python train.py --n_layer=12 --experts_per_token=1 --d_expert=160 --activation="swiglu" --router_score="softmax" --normalize_top_k=false --balance_bias=false --lr_router=0.0011 --vocab_size=1024 --norm="rmsnorm" --grad_clip=1.0 --seq_len=512
Below are experts of layer 7 (counted from 0) of a mixture-of-experts language model. Rows are named router (the router's row for the expert), gate (a neuron's input weights, with its number), up (a neuron's input weights, with its number), down (a neuron's output weights, with its number) and show model dimensions 0-159. Each number is 500 + 40 x the weight over its row's rms, rounded and kept within 0 to 999. Numbers have three digits each.
Before each expert's rows: "comes after" lists some tokens at least twice as common just before its tokens as in all text. This comes from a sample of Wikipedia text that the model never trained on. Tokens count by the router's weight.

# expert 9
comes after: " N", " A", " R", " C", "N", " S"
router:529445466486419542476526527542549488515444459486489523502477544506556482457468493480511550513485523519487510527503485445480513489468444526548513533488495436578536546486501513423542575504522564498557494572583461518541552452509480481483515527498537471441506432462498471445433488437481437487467530595510529541513501475465484485468437463582508480515537473439486525492487506517457409455562438393488462510520527552406534427550512514534522542511514523560453509444441513449548468517462473
gate1:460437480512459585510474515516419488490494502504536445485538457484405578468505484457490497522531503467443577431599514534397542475487425447503475404621493495564502528537592490443549521472511551528484473539500479517486550542529536508465501493488542542523541484446468479439498508497464455475492510510545516525519482492441548482500450471580525501468535520448534541478440505525510539496437423548533511534504501554452589540508498451518494527458495512533457501509539462462501499526492507
up1:473491523455460558531494465570475472513514462492540464535483507475512560466483431531489510424566512457578514447566443515519491496497468434509493480563558509472492488457512478560524456453563499540519464490515490475529512511535577527443520539469606556500521536532490519494517498413509507607561573464532438484499500495485426559463469509439471483470434579519492540471429552475529511486472451550440512526466491560475531461474456489528529548458551521476416460459569486455506475502518461
down1:568478477466502599510469422498521515472381485478472478462477398495553538546547484489515459534510498490517472477559489522491449477553447530498503436550498523469465516533476516463525530480566531520555498495523519523551474563564501454469523498423504463530470473569537440483568525429481508494538506480519542551561524503539517589462539530495423488473436501557532466502504491569497554456483489559544483536537526528503404412426569535508527539474529463532528532526486528528529539479539498
gate2:541459417443547515493488498512603436563500547472545498539517469515439521539522469499536483461518492553519432492451554456517500532512458463478521480480524493457434471490474609527488500487501472552476450503512554595515560439579511543481528492543500473396535506458510474508479525476540549447502521453518512450436532562468435477470494506454528510546460508522544499502441591476541534499470481489495537489508476540484438554527480509467487434441558559547518563490436529507472533476483407
up2:603546430465484516511421487502551534545474499507425562465512515447512478559438436535510560482559488502520522510446462552494556472465512602504485495473450471476484484419568544543460478486521463552490476558553545516473548495463528524500484490471436498476545512490453479513453515476483525562550538495528569403530518521454463465534504580512429445571489459474458455438466557450522494477509481526501490477452518489490504529534572498535474444479523480540473445537477527532471471570572470
down2:495500593515462480456501526516585478464555456505489522485429499501539491465501453465489472491421529584485485564497439431532545489480483561440500560522506457477554584514455485483527453531506462499448505450504430536563442455520440560447515511463571497566508578526510492436561494523440478485505505537460483523543455505492480508419463509423532556511515545523535485549513541505456461465535512467503492498551485446555467483486475451474517493493551525565553535468499511456400425468477544
gate3:471439471431448531468524456535468476567559462495450495498459559593515435472492478527426484563496511519590536536455493508462519517487500581542503468395511440521543471493451501513453474529490482493527449550595504584527438503485601503508481408500465495551483472551503516554481473538537522484567503475571452559530488521425501472438450533442476504487450482455511504462528539571485459502543508466492545475512482502432503533497513462517491449509575517481487526537470521512492474544544527
up3:488463525548537518519451532475513545531482480496447506484524430523502540457527522558469473538568513452533488503599544481587476510511499482474503522530457520419502556495490503542448492487469445541438536444524510439507518496515476481426467554544493470473483482504455472543493538492492605541455422515485502474519495449573542603528564420481502485480535505510518604568489528532529497526429451537538435524476486513475491450467502463501486463522409412534497526440491496530499554444432534
down3:519550410448504537465475486475552459491465468485507556558481495515453511536464414504491493476532492530512488543482491482488509568523491477555504553467548572458566516503494491516478511489532526576452451509529423561503506469524485553431465493551549515484427525533528484526562487524521456490517474494510550524462452518432485443382454483574487543551433487516563534485506549572492510505544536450529392504521523472482497528482541477545449502521453514395537515469448572499494408484475526
gate4:478504518529459569502548437501511442484492578429465426527500567506503538491492526458420510520530434526487580508511474496531527509459444546554454500517485512505526532524541482583503465612509474469526472528483479518520508460509564519432531518437575476478498502461476453485499539499543503534513491546623500467508560463506512519499451508504497408497470472528531507434549387549484445416550496505465512448546507453518535456522503513460493464389563510481513476519558466497458508490495519
up4:507494543485545459547592506556474533531479462516462579503470499465564442439480532529503512523495509491475438442476631535467554477510569566478490492516503461504490431515484547463562489520556491558456509479469489455519471471603487474490473561503420498486508511485547540463480443531519416493495539530396487532595447514519461477494506420464527559475512516499500516560455511537548533525468558502456518510420512493500471483448495496488528439523439507471512438481512484533420553506487534
down4:452613460552502471481433508462430496574489488549498552499532474465404485545492462483499639518513440481499432450475501533506477509520491520503462494530556501538567552520537492521439512542497521468516483495519464490523537512491506495505491479511624472465459520510573492520564500447543486466466475514570438551501465497539487499461491481505483441476514588560518547445503475505526507481490514492444538458459457520512556487531454524475527502475542437582558476439609441525521494488534520
gate5:504535446477521472443525512449524485515498524530482546549522447532508552546520463497441512539514451453433519561447500494398486416487508595500528475490468488477471484577465568469474440491569502517594544532492529482518525441508527532393482529507530498513414507501499532511465516460472478482436520557491423580515456524522442449481441434525472540439603486466587462531466478499512489512531489522539479544551539505436515504506553458503516577456477503532494546494465504533511489507489548
up5:484464502444478542524541476481556528583533546503504549582509505489479488414513481487514533456495500478552503514445495512512471382475480549463510520529525458446453503484455573463567489527591496543583502479503533500556491491520472486456518524456501481525491468464511504458540488534509487494445533533537437552552360521531473489399418501524506556501505477512592507531458547517516459568511551513514520465526553533443552528517470423450487464512475424484474546512489452449500466497512457
down5:518452490465456540471509430533533492570530561528506514555395516516482454507489505609464452470523525510509456532464531574438480512562519562498539517486401508509530557555472470507549489524472503446438500508499523446522456451472508486541434487479520497506499567490437438512470439524468521490527448533502471471445458542545449503468497609573510520523503487492511492555545485517473510437466494511563496490572514512395560529525505519520503585457468547505444499556540495459485438532474455
gate6:508482525465451458516470591644529455520499460568484525482481539493545553499457509543499488396508456533499503478525482568531493521476517543489483471483554527489540471479506584441512463482458441580552447476431447594447434451549490475408562535519460572479498464558443484537484462552509478556474485527518495491420453499490474468446495544516501493544562429477456498484479498568520446512569500469492477555485514526538517478541478446456504525500503481509530534494455497502514484533529533
up6:468522558483454452503494496492500434480510513532549480505516541515458489450478518445500532438476499460470565532496516518501549471569494552466536441507542475478465502401535493465464508530544492476553500575437418540466513462515496526500492416486499525459495560561491516462490490499614500534457454594529537543467453500490502539530477459466509538594508558446438627502512520529459457513491507469412487450549535472509546499475509504444479522547516582444472537441533475522559505478446496
down6:554506456528411460531480527481393450482535506495501478512466491533513479438541495532483532428538520470444517470508519498457518481509462439451512513516495534512478492466457520484480477479448505418524469397484479525503478553479478500490546504496423538575526501537544565592501561561482431537533443481458506509523522495455532489526450481515463500470496500541549448398501573511506488472472459473476466537442567545507462556467492528468467425603457459506491456523363471499523499486494502
gate7:460533482479468504456477518529511504471508574515516533449506548482548484525481469458523488425477517485463485482525498561462496544544482405594436464497491468565502480479466510504558391543566521507492504488542454552526552485512541551501495532464512463516560469448475505463433470507522478543558464538487457503476474458444523474418482557490544417420501533499521499466537447509563470501453467535488535528553514514511560503477434492552426552521530556528522469549536497501556424475620444
up7:459502473478559475586508513539464437507460467478533461477442477564495501523493498480482531521536457476482515470515546507411472488560540487539453499536562509535566431472562432516590532485435618513460531493514493625507516498498418498508473486442463548446481518498487499506526490462503571511545546525449514565484503587500513511493532513502485488464503614560507499472479485574547506457534516475460421484442489526511434502478494501491473503424508493474419434463484509552498525472492493
down7:522465473521455504499520522484530509496530528518501534501527472464511581510410537471451508501512472509479471554492475526492535506487530561489511518481491503497526428443484446503548428506539543505501537555497483524594475443543552469541567461443458556523516445491496484530439527438483540556512576509437541574488566480541472448463561562456449470518491488578553532430501473504587478527519521498428527449497502452558489468554519543599462470558513482504511550488560526460588449549477444
gate8:554449473472534535497468497495536510484550557461492516524603576542539472507557510574502455426510442454525527446490499623563510476433481515533547446594481517513444528468524561477490494526489513459516439454560484515515573446523520470434532511521475589490496526482512446487507532509447485540524510536469493480499474525438420487472489462532509508537519531507498487488572445466467461489440414488505539467495520506516492471541505523417474516492493456509526584383473444540491469480529509
up8:500460510468507517485444535513501501480458483448542522489492520497507446555457434574508508464502532510563541437495516466536491421530458504497522551467429547519457556550536512570498441560550473513488487514468507489541511486487486478498542504513428520445470472450491503565474533500473491517450494567497487524458556505508469468531432515608517488507439549511585425571482508459499430475451509482553541580547513527481530608543454561428463546464521461425534452400497510490502459504514532
down8:515495514510501511479477477443482525493510485532523509464528468479500482544520496482454514504482516482498541517552532654523451510528496443509474502463575501549491533478578522516529478499585514480498490510478481448512538481524482456528542496536559515466487485367592493503507491506476406514496539472514465504429444439513509469602468444527421582466517453522555521410488486521519539433534496503452483513472521533478495576453417500503543498491471517512440552448392448531468488462510510
gate9:478477518518470587467480467488557536453457478548440504525488488512557448463513497477522425511494486529556562577432456445575553465525564512492522521471527418542499478431456567509428540449423498531498508552503475478500544521488523537486454485484599507419453510553484492457505446457513543558506503501499572471566487491423544578455540444551475497481496509442494443493527504476517527562454498502542472540468469506524473556490521412507526501485494569466532479513535501525460449580480481
up9:500474535521503475447459464509419501517491543556456569445504494531520520565515504527407554427530513452493466427481488420442462480433547460520532533576569554522518532506496449509484481492528478535571445508449472510510543513513497485541456603512426560505454467580525451502497504512516487461508473465476443492502544462563482482489445459509602499505503405519454536537530501466496507548515472420500478454540554532538506451496530513499487548481551501553410515487487515534558494477503570
down9:524466504468466493543463438493487392498468439539483519533504471529417513484524474495530494509462416559502519516457557571494466506460567491459514509481500531424485560497493514470559475637579446469546565513471537543528488498527452525514522570503536524506509493453497503550551528523533522556525516567561517542463496594616503507511495516536522457468495506529476517417525534517458519568504433525458486563476535540528586512490519460447457530536450478465483470469475496501502455500493458

# expert 18
comes after: ".\n\n", "°", ":", " |", "3", "."
router:585488495499586550511506490542465473418478528425486503501516538426499507468531517489491484480494469517555463491501565547532506517530574524487508505466503536505469515397483454539495460568455482493455539467549499516539518527557485545489540471472461452534578447462529529557497473502542478542583491487549559489470564509528547465463526595567479480511476498502468498585546527477449538491480545401556477528515589450457497473425524468463499543541537579457524517497502522473516487429479435
gate0:477480520468419500548456537550499535472482472494517491488482500580488466558444463519492563516508450510513502513501516562596525500467520530498497488524487412459415575447527399434554470512492516500398462472503457505465469516512498524495539473513505451530569463530538475539497525531511444526466467556520457518440487441523486542476507453572514416514450533519532509567531564486483504446534576414458477541522587469564529479477517425524515571574510504544543490472496489457475475477487521
up0:490416510500408498508487520552566465425488503576495590491551489499586433506460486496419512504512367585452479552510494535495539508464523522560490468493530493542439501482593409448555473509515467458427517528454496507508512556536522473575501514521488468531513485506534479545513568594561464568480475495488498484486438474540511513551513470559551466501498438460519496551507510477488529471522496458457507506537533452544460438517511463449452467467512530517468518452545496468480499514473499
down0:473514384484452407515488526570551491471554505563468580429510586479436491523542502509447494548518470523423456459465481452522476491482509496458513471531503488439586568516475460486440516511460492487566465508481476529489573514498502542452481496446493475562503487478500527512487486465487496518480555464487428516460505513506546515522493455513601586518519471458508531448495482476468538478547418495420476538546495511406521524482442547532488431460567476502482481548516497557464469511552565
gate1:608474429485505469558529491518543444516498506480506467513541548498470497432559511495529476564486486485562440471520452523542551550535544401495489420481522505465519539506512532480528497522497433533498562418530506555543445493511486520498489479495530469450529498444507438516499474486467422547449535528501525510453476483417539488446520487579551521555545512462574472521542538463508447480441433479479507473495500461489521425436582432563509516460499492503547456509582483539525438524516572
up1:489465474572512528455507449497427503466369518577525572458496420551504547453503526546427494565488470496574448466456527563463517503502429459500544458521495555461452492515481466454450541531449557519573515515432505515505466539527569470545566458488457537518449506479462496467545540491531519494504496455464465480515517486512495505530432532506473500475493488518467619509560493510503479501502537485493461512511501531481482480510496531562519460471503506547597487391592506515445529485544477
down1:573516527487523507452500522496484520476507508568500518479445482559512520525470518493429555515531441468510489426560492527430492489451517480541485439585529477480498559528528513471497548515490494537505531472597417515531555501528574544465511489598551400478462540473458429474590473532538441453474440505493510587486522528534465532452499484498511480479486502550490514547528518495474488507489541470601398520549539565538472485525467505480581564513514505483467561464457470501527479434498505
gate2:531524489442457512494533594546498555525501543521545473469448517507483478558387562598454573514504510501466492499517495480572458597479489496497459473442473490541482467429557525449489559536506512522465465474534592513518518554498438575480517478443507481450451439472495445443493480453513568525485521409538489455441498449467508497526509531509528509525486492460522548560471492448494511509527567499490546539496544568452514591495482462464523472490477505449501540449477520480445508500546421
up2:428573476406438478488445482508481471464486470467462524498532586473582492643518452500440527458534504531431510525550492482512447535532483549529482515467466491520484542497448423526465472484513489562482544553491518560451526451544470548529489478487503538477460606487493559464474444540474477486503478589573584521474435505531499417492462471517522523496547487487465511486483558509464579525533523454534515473429480517512511505479502502475520444484459450510493568539509479521528531470463549
down2:537510443496499484540515567565519450519506443499504542507486542518481548482534537552462485514458525520461485504435491560453493504426495396433446495586496525557475541447611505399506556495495588466537521531558471474523523547523506573552495461467500469558503540515505520472464530498523596485483561437507460480486522579497445461569450551471468550548518502486533511483490494505506476542561548532489502433530498553521498542469516486546551464504530490486469480597474561489451534529521511
gate3:485414475519526458454409475501458600526440544527453537506448535561526521466491476486481478552555475471444452557544451567498509579512577516485549466486577560545458568498525455532549430458521498529464475439452524447508481472503461540419510442500459525475492459463550520504482517443455495471553546457522510450479521492527502442410536525475469530573500479484539492519566485507552531552526505507467417511493548511484554524469543465517504560588494506477487453492508521492481479481555484
up3:475460461539520458423513543563424534475485484510459492492460516517554522440462411479481528539491438511444455547521510588428525544511577559483505503436507542568465525527515521510519453476512459499481554438489473455512550388524522499430473491526552508519541439572508469497515533468551511507558508498509505453516486504486479416384520544486430489550537507457482500534537562460513559564503535507508499545470469441502467503437556468517604480482495485539495491496511483556467506496559505
down3:477448477444556500456558500434524441543508533569489500519502505446486437573463511503438525591546500485484505457534559554532485480556459522433497565464530516484506498505451501528480537443488524465529485452472591452527489532489454480518475558551464451520502461467469458526519597509494519531479508493494532495490471465551563499604440467402478516508495526471522502486536433484525457466532431593426496508490492495499544559461466464425514499484541533460446497473502411426497452469466495
gate4:482474517542546481426525520541422573457424495512466576551507449528478519507503545435522413446578506482420447545477441548529513502573550534512485484548465523609394542534502455499487429523502428501495480533510504526498534477492495472538498483500559579554513472434520500447499547511505497447484520459489442564479517523501501447577512502464480453485501494488452479523462481507546512432500524458500519503523575457469490540480543403545478506504558447556547457515522526518489477539500484
up4:517516536469491466532550488493475551472435474491481539533454466577516516496512549478530442508532463426520486505486439520556513485490550536538485590535437506570454459508494511441484470462556485541416491468512565488466554521497562485511446491472491521517442469464508510535496540523492507493466586490510398568394466507479487467497504518435449498480543501496447521493407566552520571480492539452485555568517562508464471496560487461560545469565539466542488476554552444527438467479463471
down4:537536468550536500482583506537491513513487450560553500565461526511506491469459447539500510519438507460552489428522493471476501483511596486551487531531423579444430449511479501502502490417482494437493517506494548504458467452486501585542552526414481484511537439557510546514533522502468593535543512497529537507494500458462510534569509444507466460461457482457476521470522538521522572495481534479523534515510488465472521510469475605568448513597543509499462544536570574480533467429565514
gate5:558451506509557560537495482463421423386497490524562521500477502524540520449472450483478566506470447455471440603491483527512522481513534449467509523515474456513513519496499456492541490532525485492404466564485515477544476481492444490459473528560559493515522463460484494548473453437581466511516482497472519554592469491570513521543572518514472439555595516490486464534485480497539443511546492467506468563544540552503490512481555452541497408548566531489478517531455494518475469448444445
up5:511416564471451452557464532542536482534500486505517553549528518453456454467540493529495394506559512510488533463470460525465529529487511506507520554532556451471521526510479498482506491515545525431503524491521478545527515411529433517496493506514457561441445448476530517481579496482513467528550527482530546467449542439414506520587515555557447510435483566488496511497417412468492421526524459484472499446552533535537454575454467489490478510537443468555538482554554506472500489556555438
down5:530581460494494477476558566499466497526480482465507497543429540443532549530521447516468492534517549515543425485537522498544539575482561545527463436531530520495434452458511525560561465503574448516531548427510604512514494451513504453453550452450544518428464507442457501503537444516504495519500503492389450496531543505471542483494492453476537515552490509557544588517483494471469419467576455544482481433522494508515555522468541443525499475472509482533481450443419535522479508468487527
gate6:573491534479509578441538483466450476493448450497529430496425492508488429532522533539496587539478452549540488514483458530490522516498499494541462478463544528483481521442494443497530506537574580560459541466534512528589382467505505510449463537503420499491565463445526468546500537519543523528466533468470527472510512514477405521444576474531481532505419507495532480487596472559486507507412538465510555512584563522459464462470496473509460451485501448511498515475481547530462509527502487
up6:615442485529510500536480507495475449481519540514540480547487447470535545498460489477553603498515479472487492506468531468484523480526516472477489461490535483535425504500562474489567518567545524554532528526565508511515533518440489480565382446500396473415576508475480525527487497484531506515455521491528509527514558543458482529501540475499487511457450500492454482443504546438508528581446495474481361491506535585470479535545537462538519521497420468436479441485507538539493525500442476
down6:514549475467476552507523485488376474456551533432477471499523505508523530468486562499491521513488467474442500490474509422480511583563559482479529525449520501539506514491523453484486524557522517558511543507518519499462472503512521518497471508523460506368471524601478591466411511571483437496418492485514532581479566514518500563598527491508446502501494538472442506430484523469511539525463524549475498525426556530435499494509515462464453563524511487585502521546486497462448523429517521
gate7:492441509454543512535446483476458550529494482510489467485493527540561525487580505449553573419477541458524503541446537499523576469438411453415488540472499493467539525460507559489477542562459537532517550499486461490472503522486502493432541504510465508474538545504539486428464425478488516563566526531496559489539474416458486487467583530440557532474433550490493508492471507517497472541474470511515520415581551459470519501551504508520450435590576521519503427480510530470453473459538505
up7:451507502536499524544527548534481485517499462517464516417502471543588447458563493552426528505548453449523540504456523499533474489441517495447563496519507417499529530542481463514503554479540507441466487522545507509560505488414544483505462497536519536510517410509452481428515485541525427474497478495448551540490446587475478496532553470454569477473525472461455541484546482493467464586453457519439528522475469440479514489548471525502612467570553470488495502533446558535434512468517584
down7:499530548500539505495488565486445517428531517514504405484498597541506584485504508491479509487504496505474510435521453524484573505487510461407527567468445521452462531430453434550476422480457530545522516450480556494566485459516434475498514484510464505422502486517509527484505599442569487448492455533526515498469452474532525505501484508401479526544430553464481502515479493546514413548441484545528440445513472547486511501477538502480442552527537502564412496575543490506475513515465473
gate8:535478485495501461521536517580456529519602557455538478535502504516503494486546574478510456497515489477507445500481523541568503459438507534475456527446464518590455476528506470513514476530447501539419489461512506468538493526550445462566517485476575523525487462476532510538518469521577555533518392546523468503495481491449431500527531529465495482580470466454431458482628518526470518511545501474470459521500517489492496500436516409542516473479540567429532446507467470482523386456541509
up8:511479493500491473511466483595444570536527489475502466516507469490494499478545484517427449487532473499534480519504511483529471544462538522522512540494467515572450465492483445489523509496540551531425477519439472412498523459500450399581513518458556498565444398472548538540512464495550526493511422522513484516447484394459525557559552515509480463577489463476429482465598504525537486515544500442467519500446488465524580452484520489507505513530540533568499440516560539521554490433558507
down8:480488463523528518541501404494459596475511540496541509564566612516565489549460511580516541464550449491497503478469506568524530476483473533453457555476462478433543455575540505505498479463544485438500489494474492521497483447443485512424463565536482451484502447432461476495479595532506500532437438520600456544550505497549486477517523448496406500426491518518519488423494512548509500503461533468439456464489442460468507510491452556471454538454477560469499498510489506490492459487471542

# expert 17
comes after: " (", "E", "==", "A", "P", "T"
router:585509501523484494496537484539536533561487531501488523557475466460510509500494541448511500512481526556457575476564530482506524507440501429563467455471501519550540621509437493541530468516512491475523531559490449455530497475515523541498473510554558487523480461437453487478470451449443381462578541553416556509514525430487508515511459476532501506485492485494516523572531481553515370501485481522459490467532480429471483515439524509437461501528505567525541529478522434521506451577546444
gate1:501528502455490466506501515588445522546549509524455507507508484507507434489428505515541491481473544509503464471518570439487573396512520485518462523551517553504591526519451458509489501483544504555483515492480540427560482495478495489405491555470562492509432464466463522436476495432487545502505503523523422521488531514550508519503487544517540527477434470589496427515516496462509468466565539488489540550496463486460449516463505498409475552501519535453474486544419501513577436635547497
up1:503526494523548494526501533536461441438557557457459450505437513572433400511555538431517537500487470519484518528526447498478546555487499493506487543473475501483472520497542524431497502503513477504535530493536531477475494501525417537521492548554519461407454434447468440482483444527429521482580501494518450490410496494492540470470526507570469548531397559513437455490552543487500490572510567558514404473478506486512522491504585557520488435478503487542555543464548495510544490559496521
down1:490498449524526446453467470404430522487543541547508447439566499613477509410490566522552553527499448423553516512439487528481462457521479466505479402529522515556508508423537543547470446482494438493499455514488491485539511500547485494500426470488486462496488465481474479480452536476473508542480444507483523482480457540611406465456551437486455529505549426464467417480503499500523484521546557471501472519480540564531525471485603525489469516470530464485484487520528477461500517467480494
gate2:525496525474451492511539589417515465521465450518480557477466460501502501570471451487527486487512452493530470450546585461472493498561478444488518449612571494488489563497489421539507473505510513491499549500476500512476464460427560509526459503496519507516503479433535511559488481476497530546580433547569553506529489504425490489502446531559535583490535527456431532531521562549488514515554485467471490519578524371472457475456483450494431559492518502490520499493550460481501450548444459
up2:529524554471508498472465529511498546505440425520506520481517511430555518477502501471447465442514519501526543487535471504444463500525464550489554446522564569546537553482429500513526519461449572470555524528454443573482498500491503518541546449493532483522491487424494485555461524508554582460525446525581473499481448556485442474540453547528507470534482546471426553527535520488535502512493564482521393448575509510465478410460472415498455601523439470519470459527518460493515457500500549
down2:513563507503394537582474566420593522500533538501530564531492570493534524480565512527508459475452495472519472475519496530530527462525501443537592481543539488533507464439454472550497530430510484414506544594538518544488447549507521468484443503456481537519462529540521476532509517511436520475508568548532492442509481510528550486530469501504537511511402459489580516496490477496458428525516546555515506457511484457535480482446489495560571520472456524513528565465571538526493456462456428
gate3:519501467550509438439491495513418478539524503463491435531537468536560521510436530515529545442502561567472500513532454451506614491513518480587501440549620478419503556466433513499494511435519491492498482595447552451550520534495510550526571493477475497540479493505527521495496477521471483500511452486495567464449510484439488472441478542479532527459521467506484565499555454433574467502400521583504478477471460492490472550533549514475494546473498504455545496511514452544450468453462522
up3:555532483456567518450562513489542463556489465509519531553488509537515520501515529499503485411560554518539570546560446422462508480408526516498544476481479520507517512505511587516487464518456513532483527520552543456524410555522535469447564456538516503567458489563468444497475461554427497468515496486538468479469514513490492543418518536545560490430507503443469526479540536534527470503472486493513445493430476424515480493489484492444427498452623435429488518508491545491500435523450531
down3:438503504448541479563503461480494561426464495512485491538519414610481460526447527504488530532539573453519476525450510446540463493532513477430522464554471448406503477527472500509551470503500511510509478532505433407545544509468488449480482592597533506475559482535495465480563523492464553462475478477489499521538559535514527484494508511474466480502550458545484490542454520443486517538504494397404520510462512438428501483615512466502523471461482525478454460540515465456466509544535462
gate4:442485518470536507482437552511511578518543470489442454510523450528434495472469459517461503522498434471581464491569454493483555461431511471465498469569524577469531575495526505490474507502510500488468541528535528384474519494530563522509524449526585523508510476528457481531481529475572466465514514511410556557476553521472494520478512499477420569533481467501508472536497512487512551501502488507418489560482545546448474496369458468463508469465548520467590508451500518501557444506565543
up4:493488482429501446459538473447519467530525426476504567465568481506543526483531449501542515443497473461492529493503563540543551507440584494485488516518529562445535467461494503485491558483517484543512561464534541527437536526477502443469536609545527481513420503487501520519475565486511547560493531512517525479465475619559475460451439461505507498524479500511412467450500547566449560515519482486490525416454550554419430500514442479519430507469483511449572523492455498499463471503561485
down4:514539464505449552540475519446480558452503529481484418500491513457476532484463469514530456527532493471610512553493469476534538437472486469479544556508522427508523516467512520562505488455477540476485503413573470493532523554485572463494540480455559504516549491492528570485508567623564480492470423491517511495550536501540425490558549543529514536593520444535535482485473508520398454515488512478566555542518563526538469607514501573496481522520480524445520473502478493528492522522513541
gate5:540530488465499517493514480485499539508531526476461499423484508405520522543515514456426454548499462581483602612544538561529556529532472505499455419511540512554529521512512476495498503479545515519496541502485484435437473539513517529469472520494532505581542433480548476540500496502481443490555462530477453506548501468480514529480441481492507475493501550503456506489523440518440441515494465477514469468498466475462518572506625528496504595486519423476467554490546404464441424531425527
up5:475500543513466541425516544549569444506524432517502513508414522500538466508465456519509556513539511445545493459453511411486460508444525497539559490467436460457500558444421569458471495496454551485516469533553544536470517526472505531536534483576476437458470496493492514505484508453501478545460532537459503516464511555520473436496541508512478493528519503567559466498478542545526611471540509530443522509474513495545489468561474436418572491483456582458468466512404561450525514520570470
down5:518479546504497561522489504559442523570467458494440459523494428426518511552420476478530501536433472482539463470515549543459548526497526576473557497548547450433499501526501449498491451445476455481511466451494470497453486468469467540519559510600452446629497529555490550487528566531500556519538486480507517528524514533467577552520561489551549488439472549505545588510467559569508522518492505489464464478487430508570500440501602549467499521511494506502545504505543494521505481516513479
gate6:495540441531513522449541508479460479537543560451430499565467509470538496562517509578502537432532471512461598473557438548521516564535491478513576415535468487501463569491493493480567430470549475550560494492461462495399535456480554459497510523499575494515487527463568535496506498517463505478487466465457554449505464511487526458522493546459558452464447505473533490549493502544566492449488497478516532480490376515425484509439533523491459471472519451492524491568584531527497479460487459
up6:505562512593556500452540528419554533538507554511511500501586484502480469526552493427615472526506511436448534491530506493429587543468504493469517482488516546501525533432489477542555518485512512474484505481483470528434444481476494525397485503466554494473463491547503528415497560509446465513378488444465480485560448504480582541529443530488470489468532540497571447493514501500521516501536534505500495456471502472515526541450528463431534508530483484553523448519478552465575442439490476
down6:466548534479578412626539505470570516546518551497528525470544475504491468435480523500488530478455467517450462504467525513504517487579477468457540484492531498447482511507482516541543498565489496467468537572485506445513448527561562483524508523505462508555539549543479466481527563510519515445561536482554433539491472493490484480539523540498552511513514425577570431532554419523525478469482404568509504502497537456485542486532522543486451445570542500459428514421454493559523443521533523
gate7:574484491504450558456499464502492471485483466477525471468515480610525449570562525548478500495507424521523597420493464515525489516508501487483497540562459503471549533514523450486529575503511521496517556483526453451515510503557520475552513478524521543461484511458563534556503496515464491558488466534439496426397446529437464545517539513560518510526480502495513539597473550447450453579477537489545421570426488487509518462476419494438462431500546534489474516494510459492482418468482495
up7:474500554548452504406463458510480507435489477522499471578465542547617512454549619488457497504559615478521538496499491446525525578437464594507473482513511531527506549481458503474450492480482501497449420431451484493557478528554464536446503507493508558499480590500541484447488514475439543439530457494540479455491508497495444520535445520510535508471498537486484467516453475500513461489529543512531574492517450522486449473551502560473492517490437509477526487502493536596434458489512517
down7:476517473489445480487474572452491500496486483474552448490438465440551503504514478507539548478509503526492498567532521554590468483452440469422549555512500485483572420420445465552438415503533466484503527502554516528507500498570479457494505476414527485456472451476433570507419514536511458547458488464506536530508526565557513480562479492561475504523565454437430480523537499558487541467537569518541479521503512564535485488479416527553487467506472485463510533443493561449477456551493457
gate8:520487545532459508556503422514522549473499530432474513511489438580467515511507567500534521458481484550567503556497483507487417447530569535542498485508454518540505514495500505530432478482457472489462458560456423507565484475531449510406549518492532515441478467470523581523456429492525412499590535484502494433527547522486516503479425563432512497492531475430519503546480527496538484485520481538514514463529569481517499398453584470460479469535551573424511521516551494520443505544480503
up8:528473533517509522514536553548518543554565535486537541470504506462518458506436438540581558478549487519569499474497423517575532480509501485437585513465456411483555518420508480439493558488580469537473523460498513555489478550477435511548387524524521482469509497469495504482529540573503509457533528476524481476443442439508576483510562482490456510472482510542508501542456439476487466541510525402403506449486463468527509510529404494501517527498500488541521549439512448508503479545473462
down8:488451525481507469477550481579538540477495539531531479480489517480495496501490523441465470516515557478493487524503503496507490494515470504523471479533554495483463470539507536449559517590443492547513437463564441476437454491485510564563474493467551480580466508475540510490560522561467554541467457469475562443561475431553447582441583569571538513492438513541447478467465477521541545534444641502490563509558488534501473529506473541559510522520493539563547483453471465498472548444483544
gate9:535552430493494437521501516493486444461478461442496525459522527495493513525490442535507484504441480480439481473488506480513475558491529527529427456475538463495477535543520560526503460539454517546520452514510448394501543508525507525422494512490503512546545637528547490450444529556405576526482493527564521411471425511515500524513504510451509524543516549485482457584470495473475462560583519544509508475499439501502528471585484460505464472421451552512513577550493563490447524531511465
up9:517558590533593460533579430512556535516506492506484520471561547501482417552541495565507538484485495374450483520500512498523515548447504522521521529517526520461456544445580487523542402487500521505454490566476462528522525502452512523524477500435482528478527559488516492402471465473464503498471467470466482432559496481551539505487553519463474511490522508533527406555490528558438515573516478428505468459529436509443461521493450425470449488487534476504551521562454523471485480515518481
down9:586485549473454447491502522484497462479529464543492486505469519443444515465578433552596407441500561496468425531540544499537527467467501478516493509488516479475565473520470448518533514511477485421478551580526477478476521500516486494447528452493469501520506487447493537519480561371502479505447485467508531513434482474531577587548476429480510440537524486517535472514565507471401516542540462492545563456552456508499572469501504486508499521530438467493501464514536476474496439481422445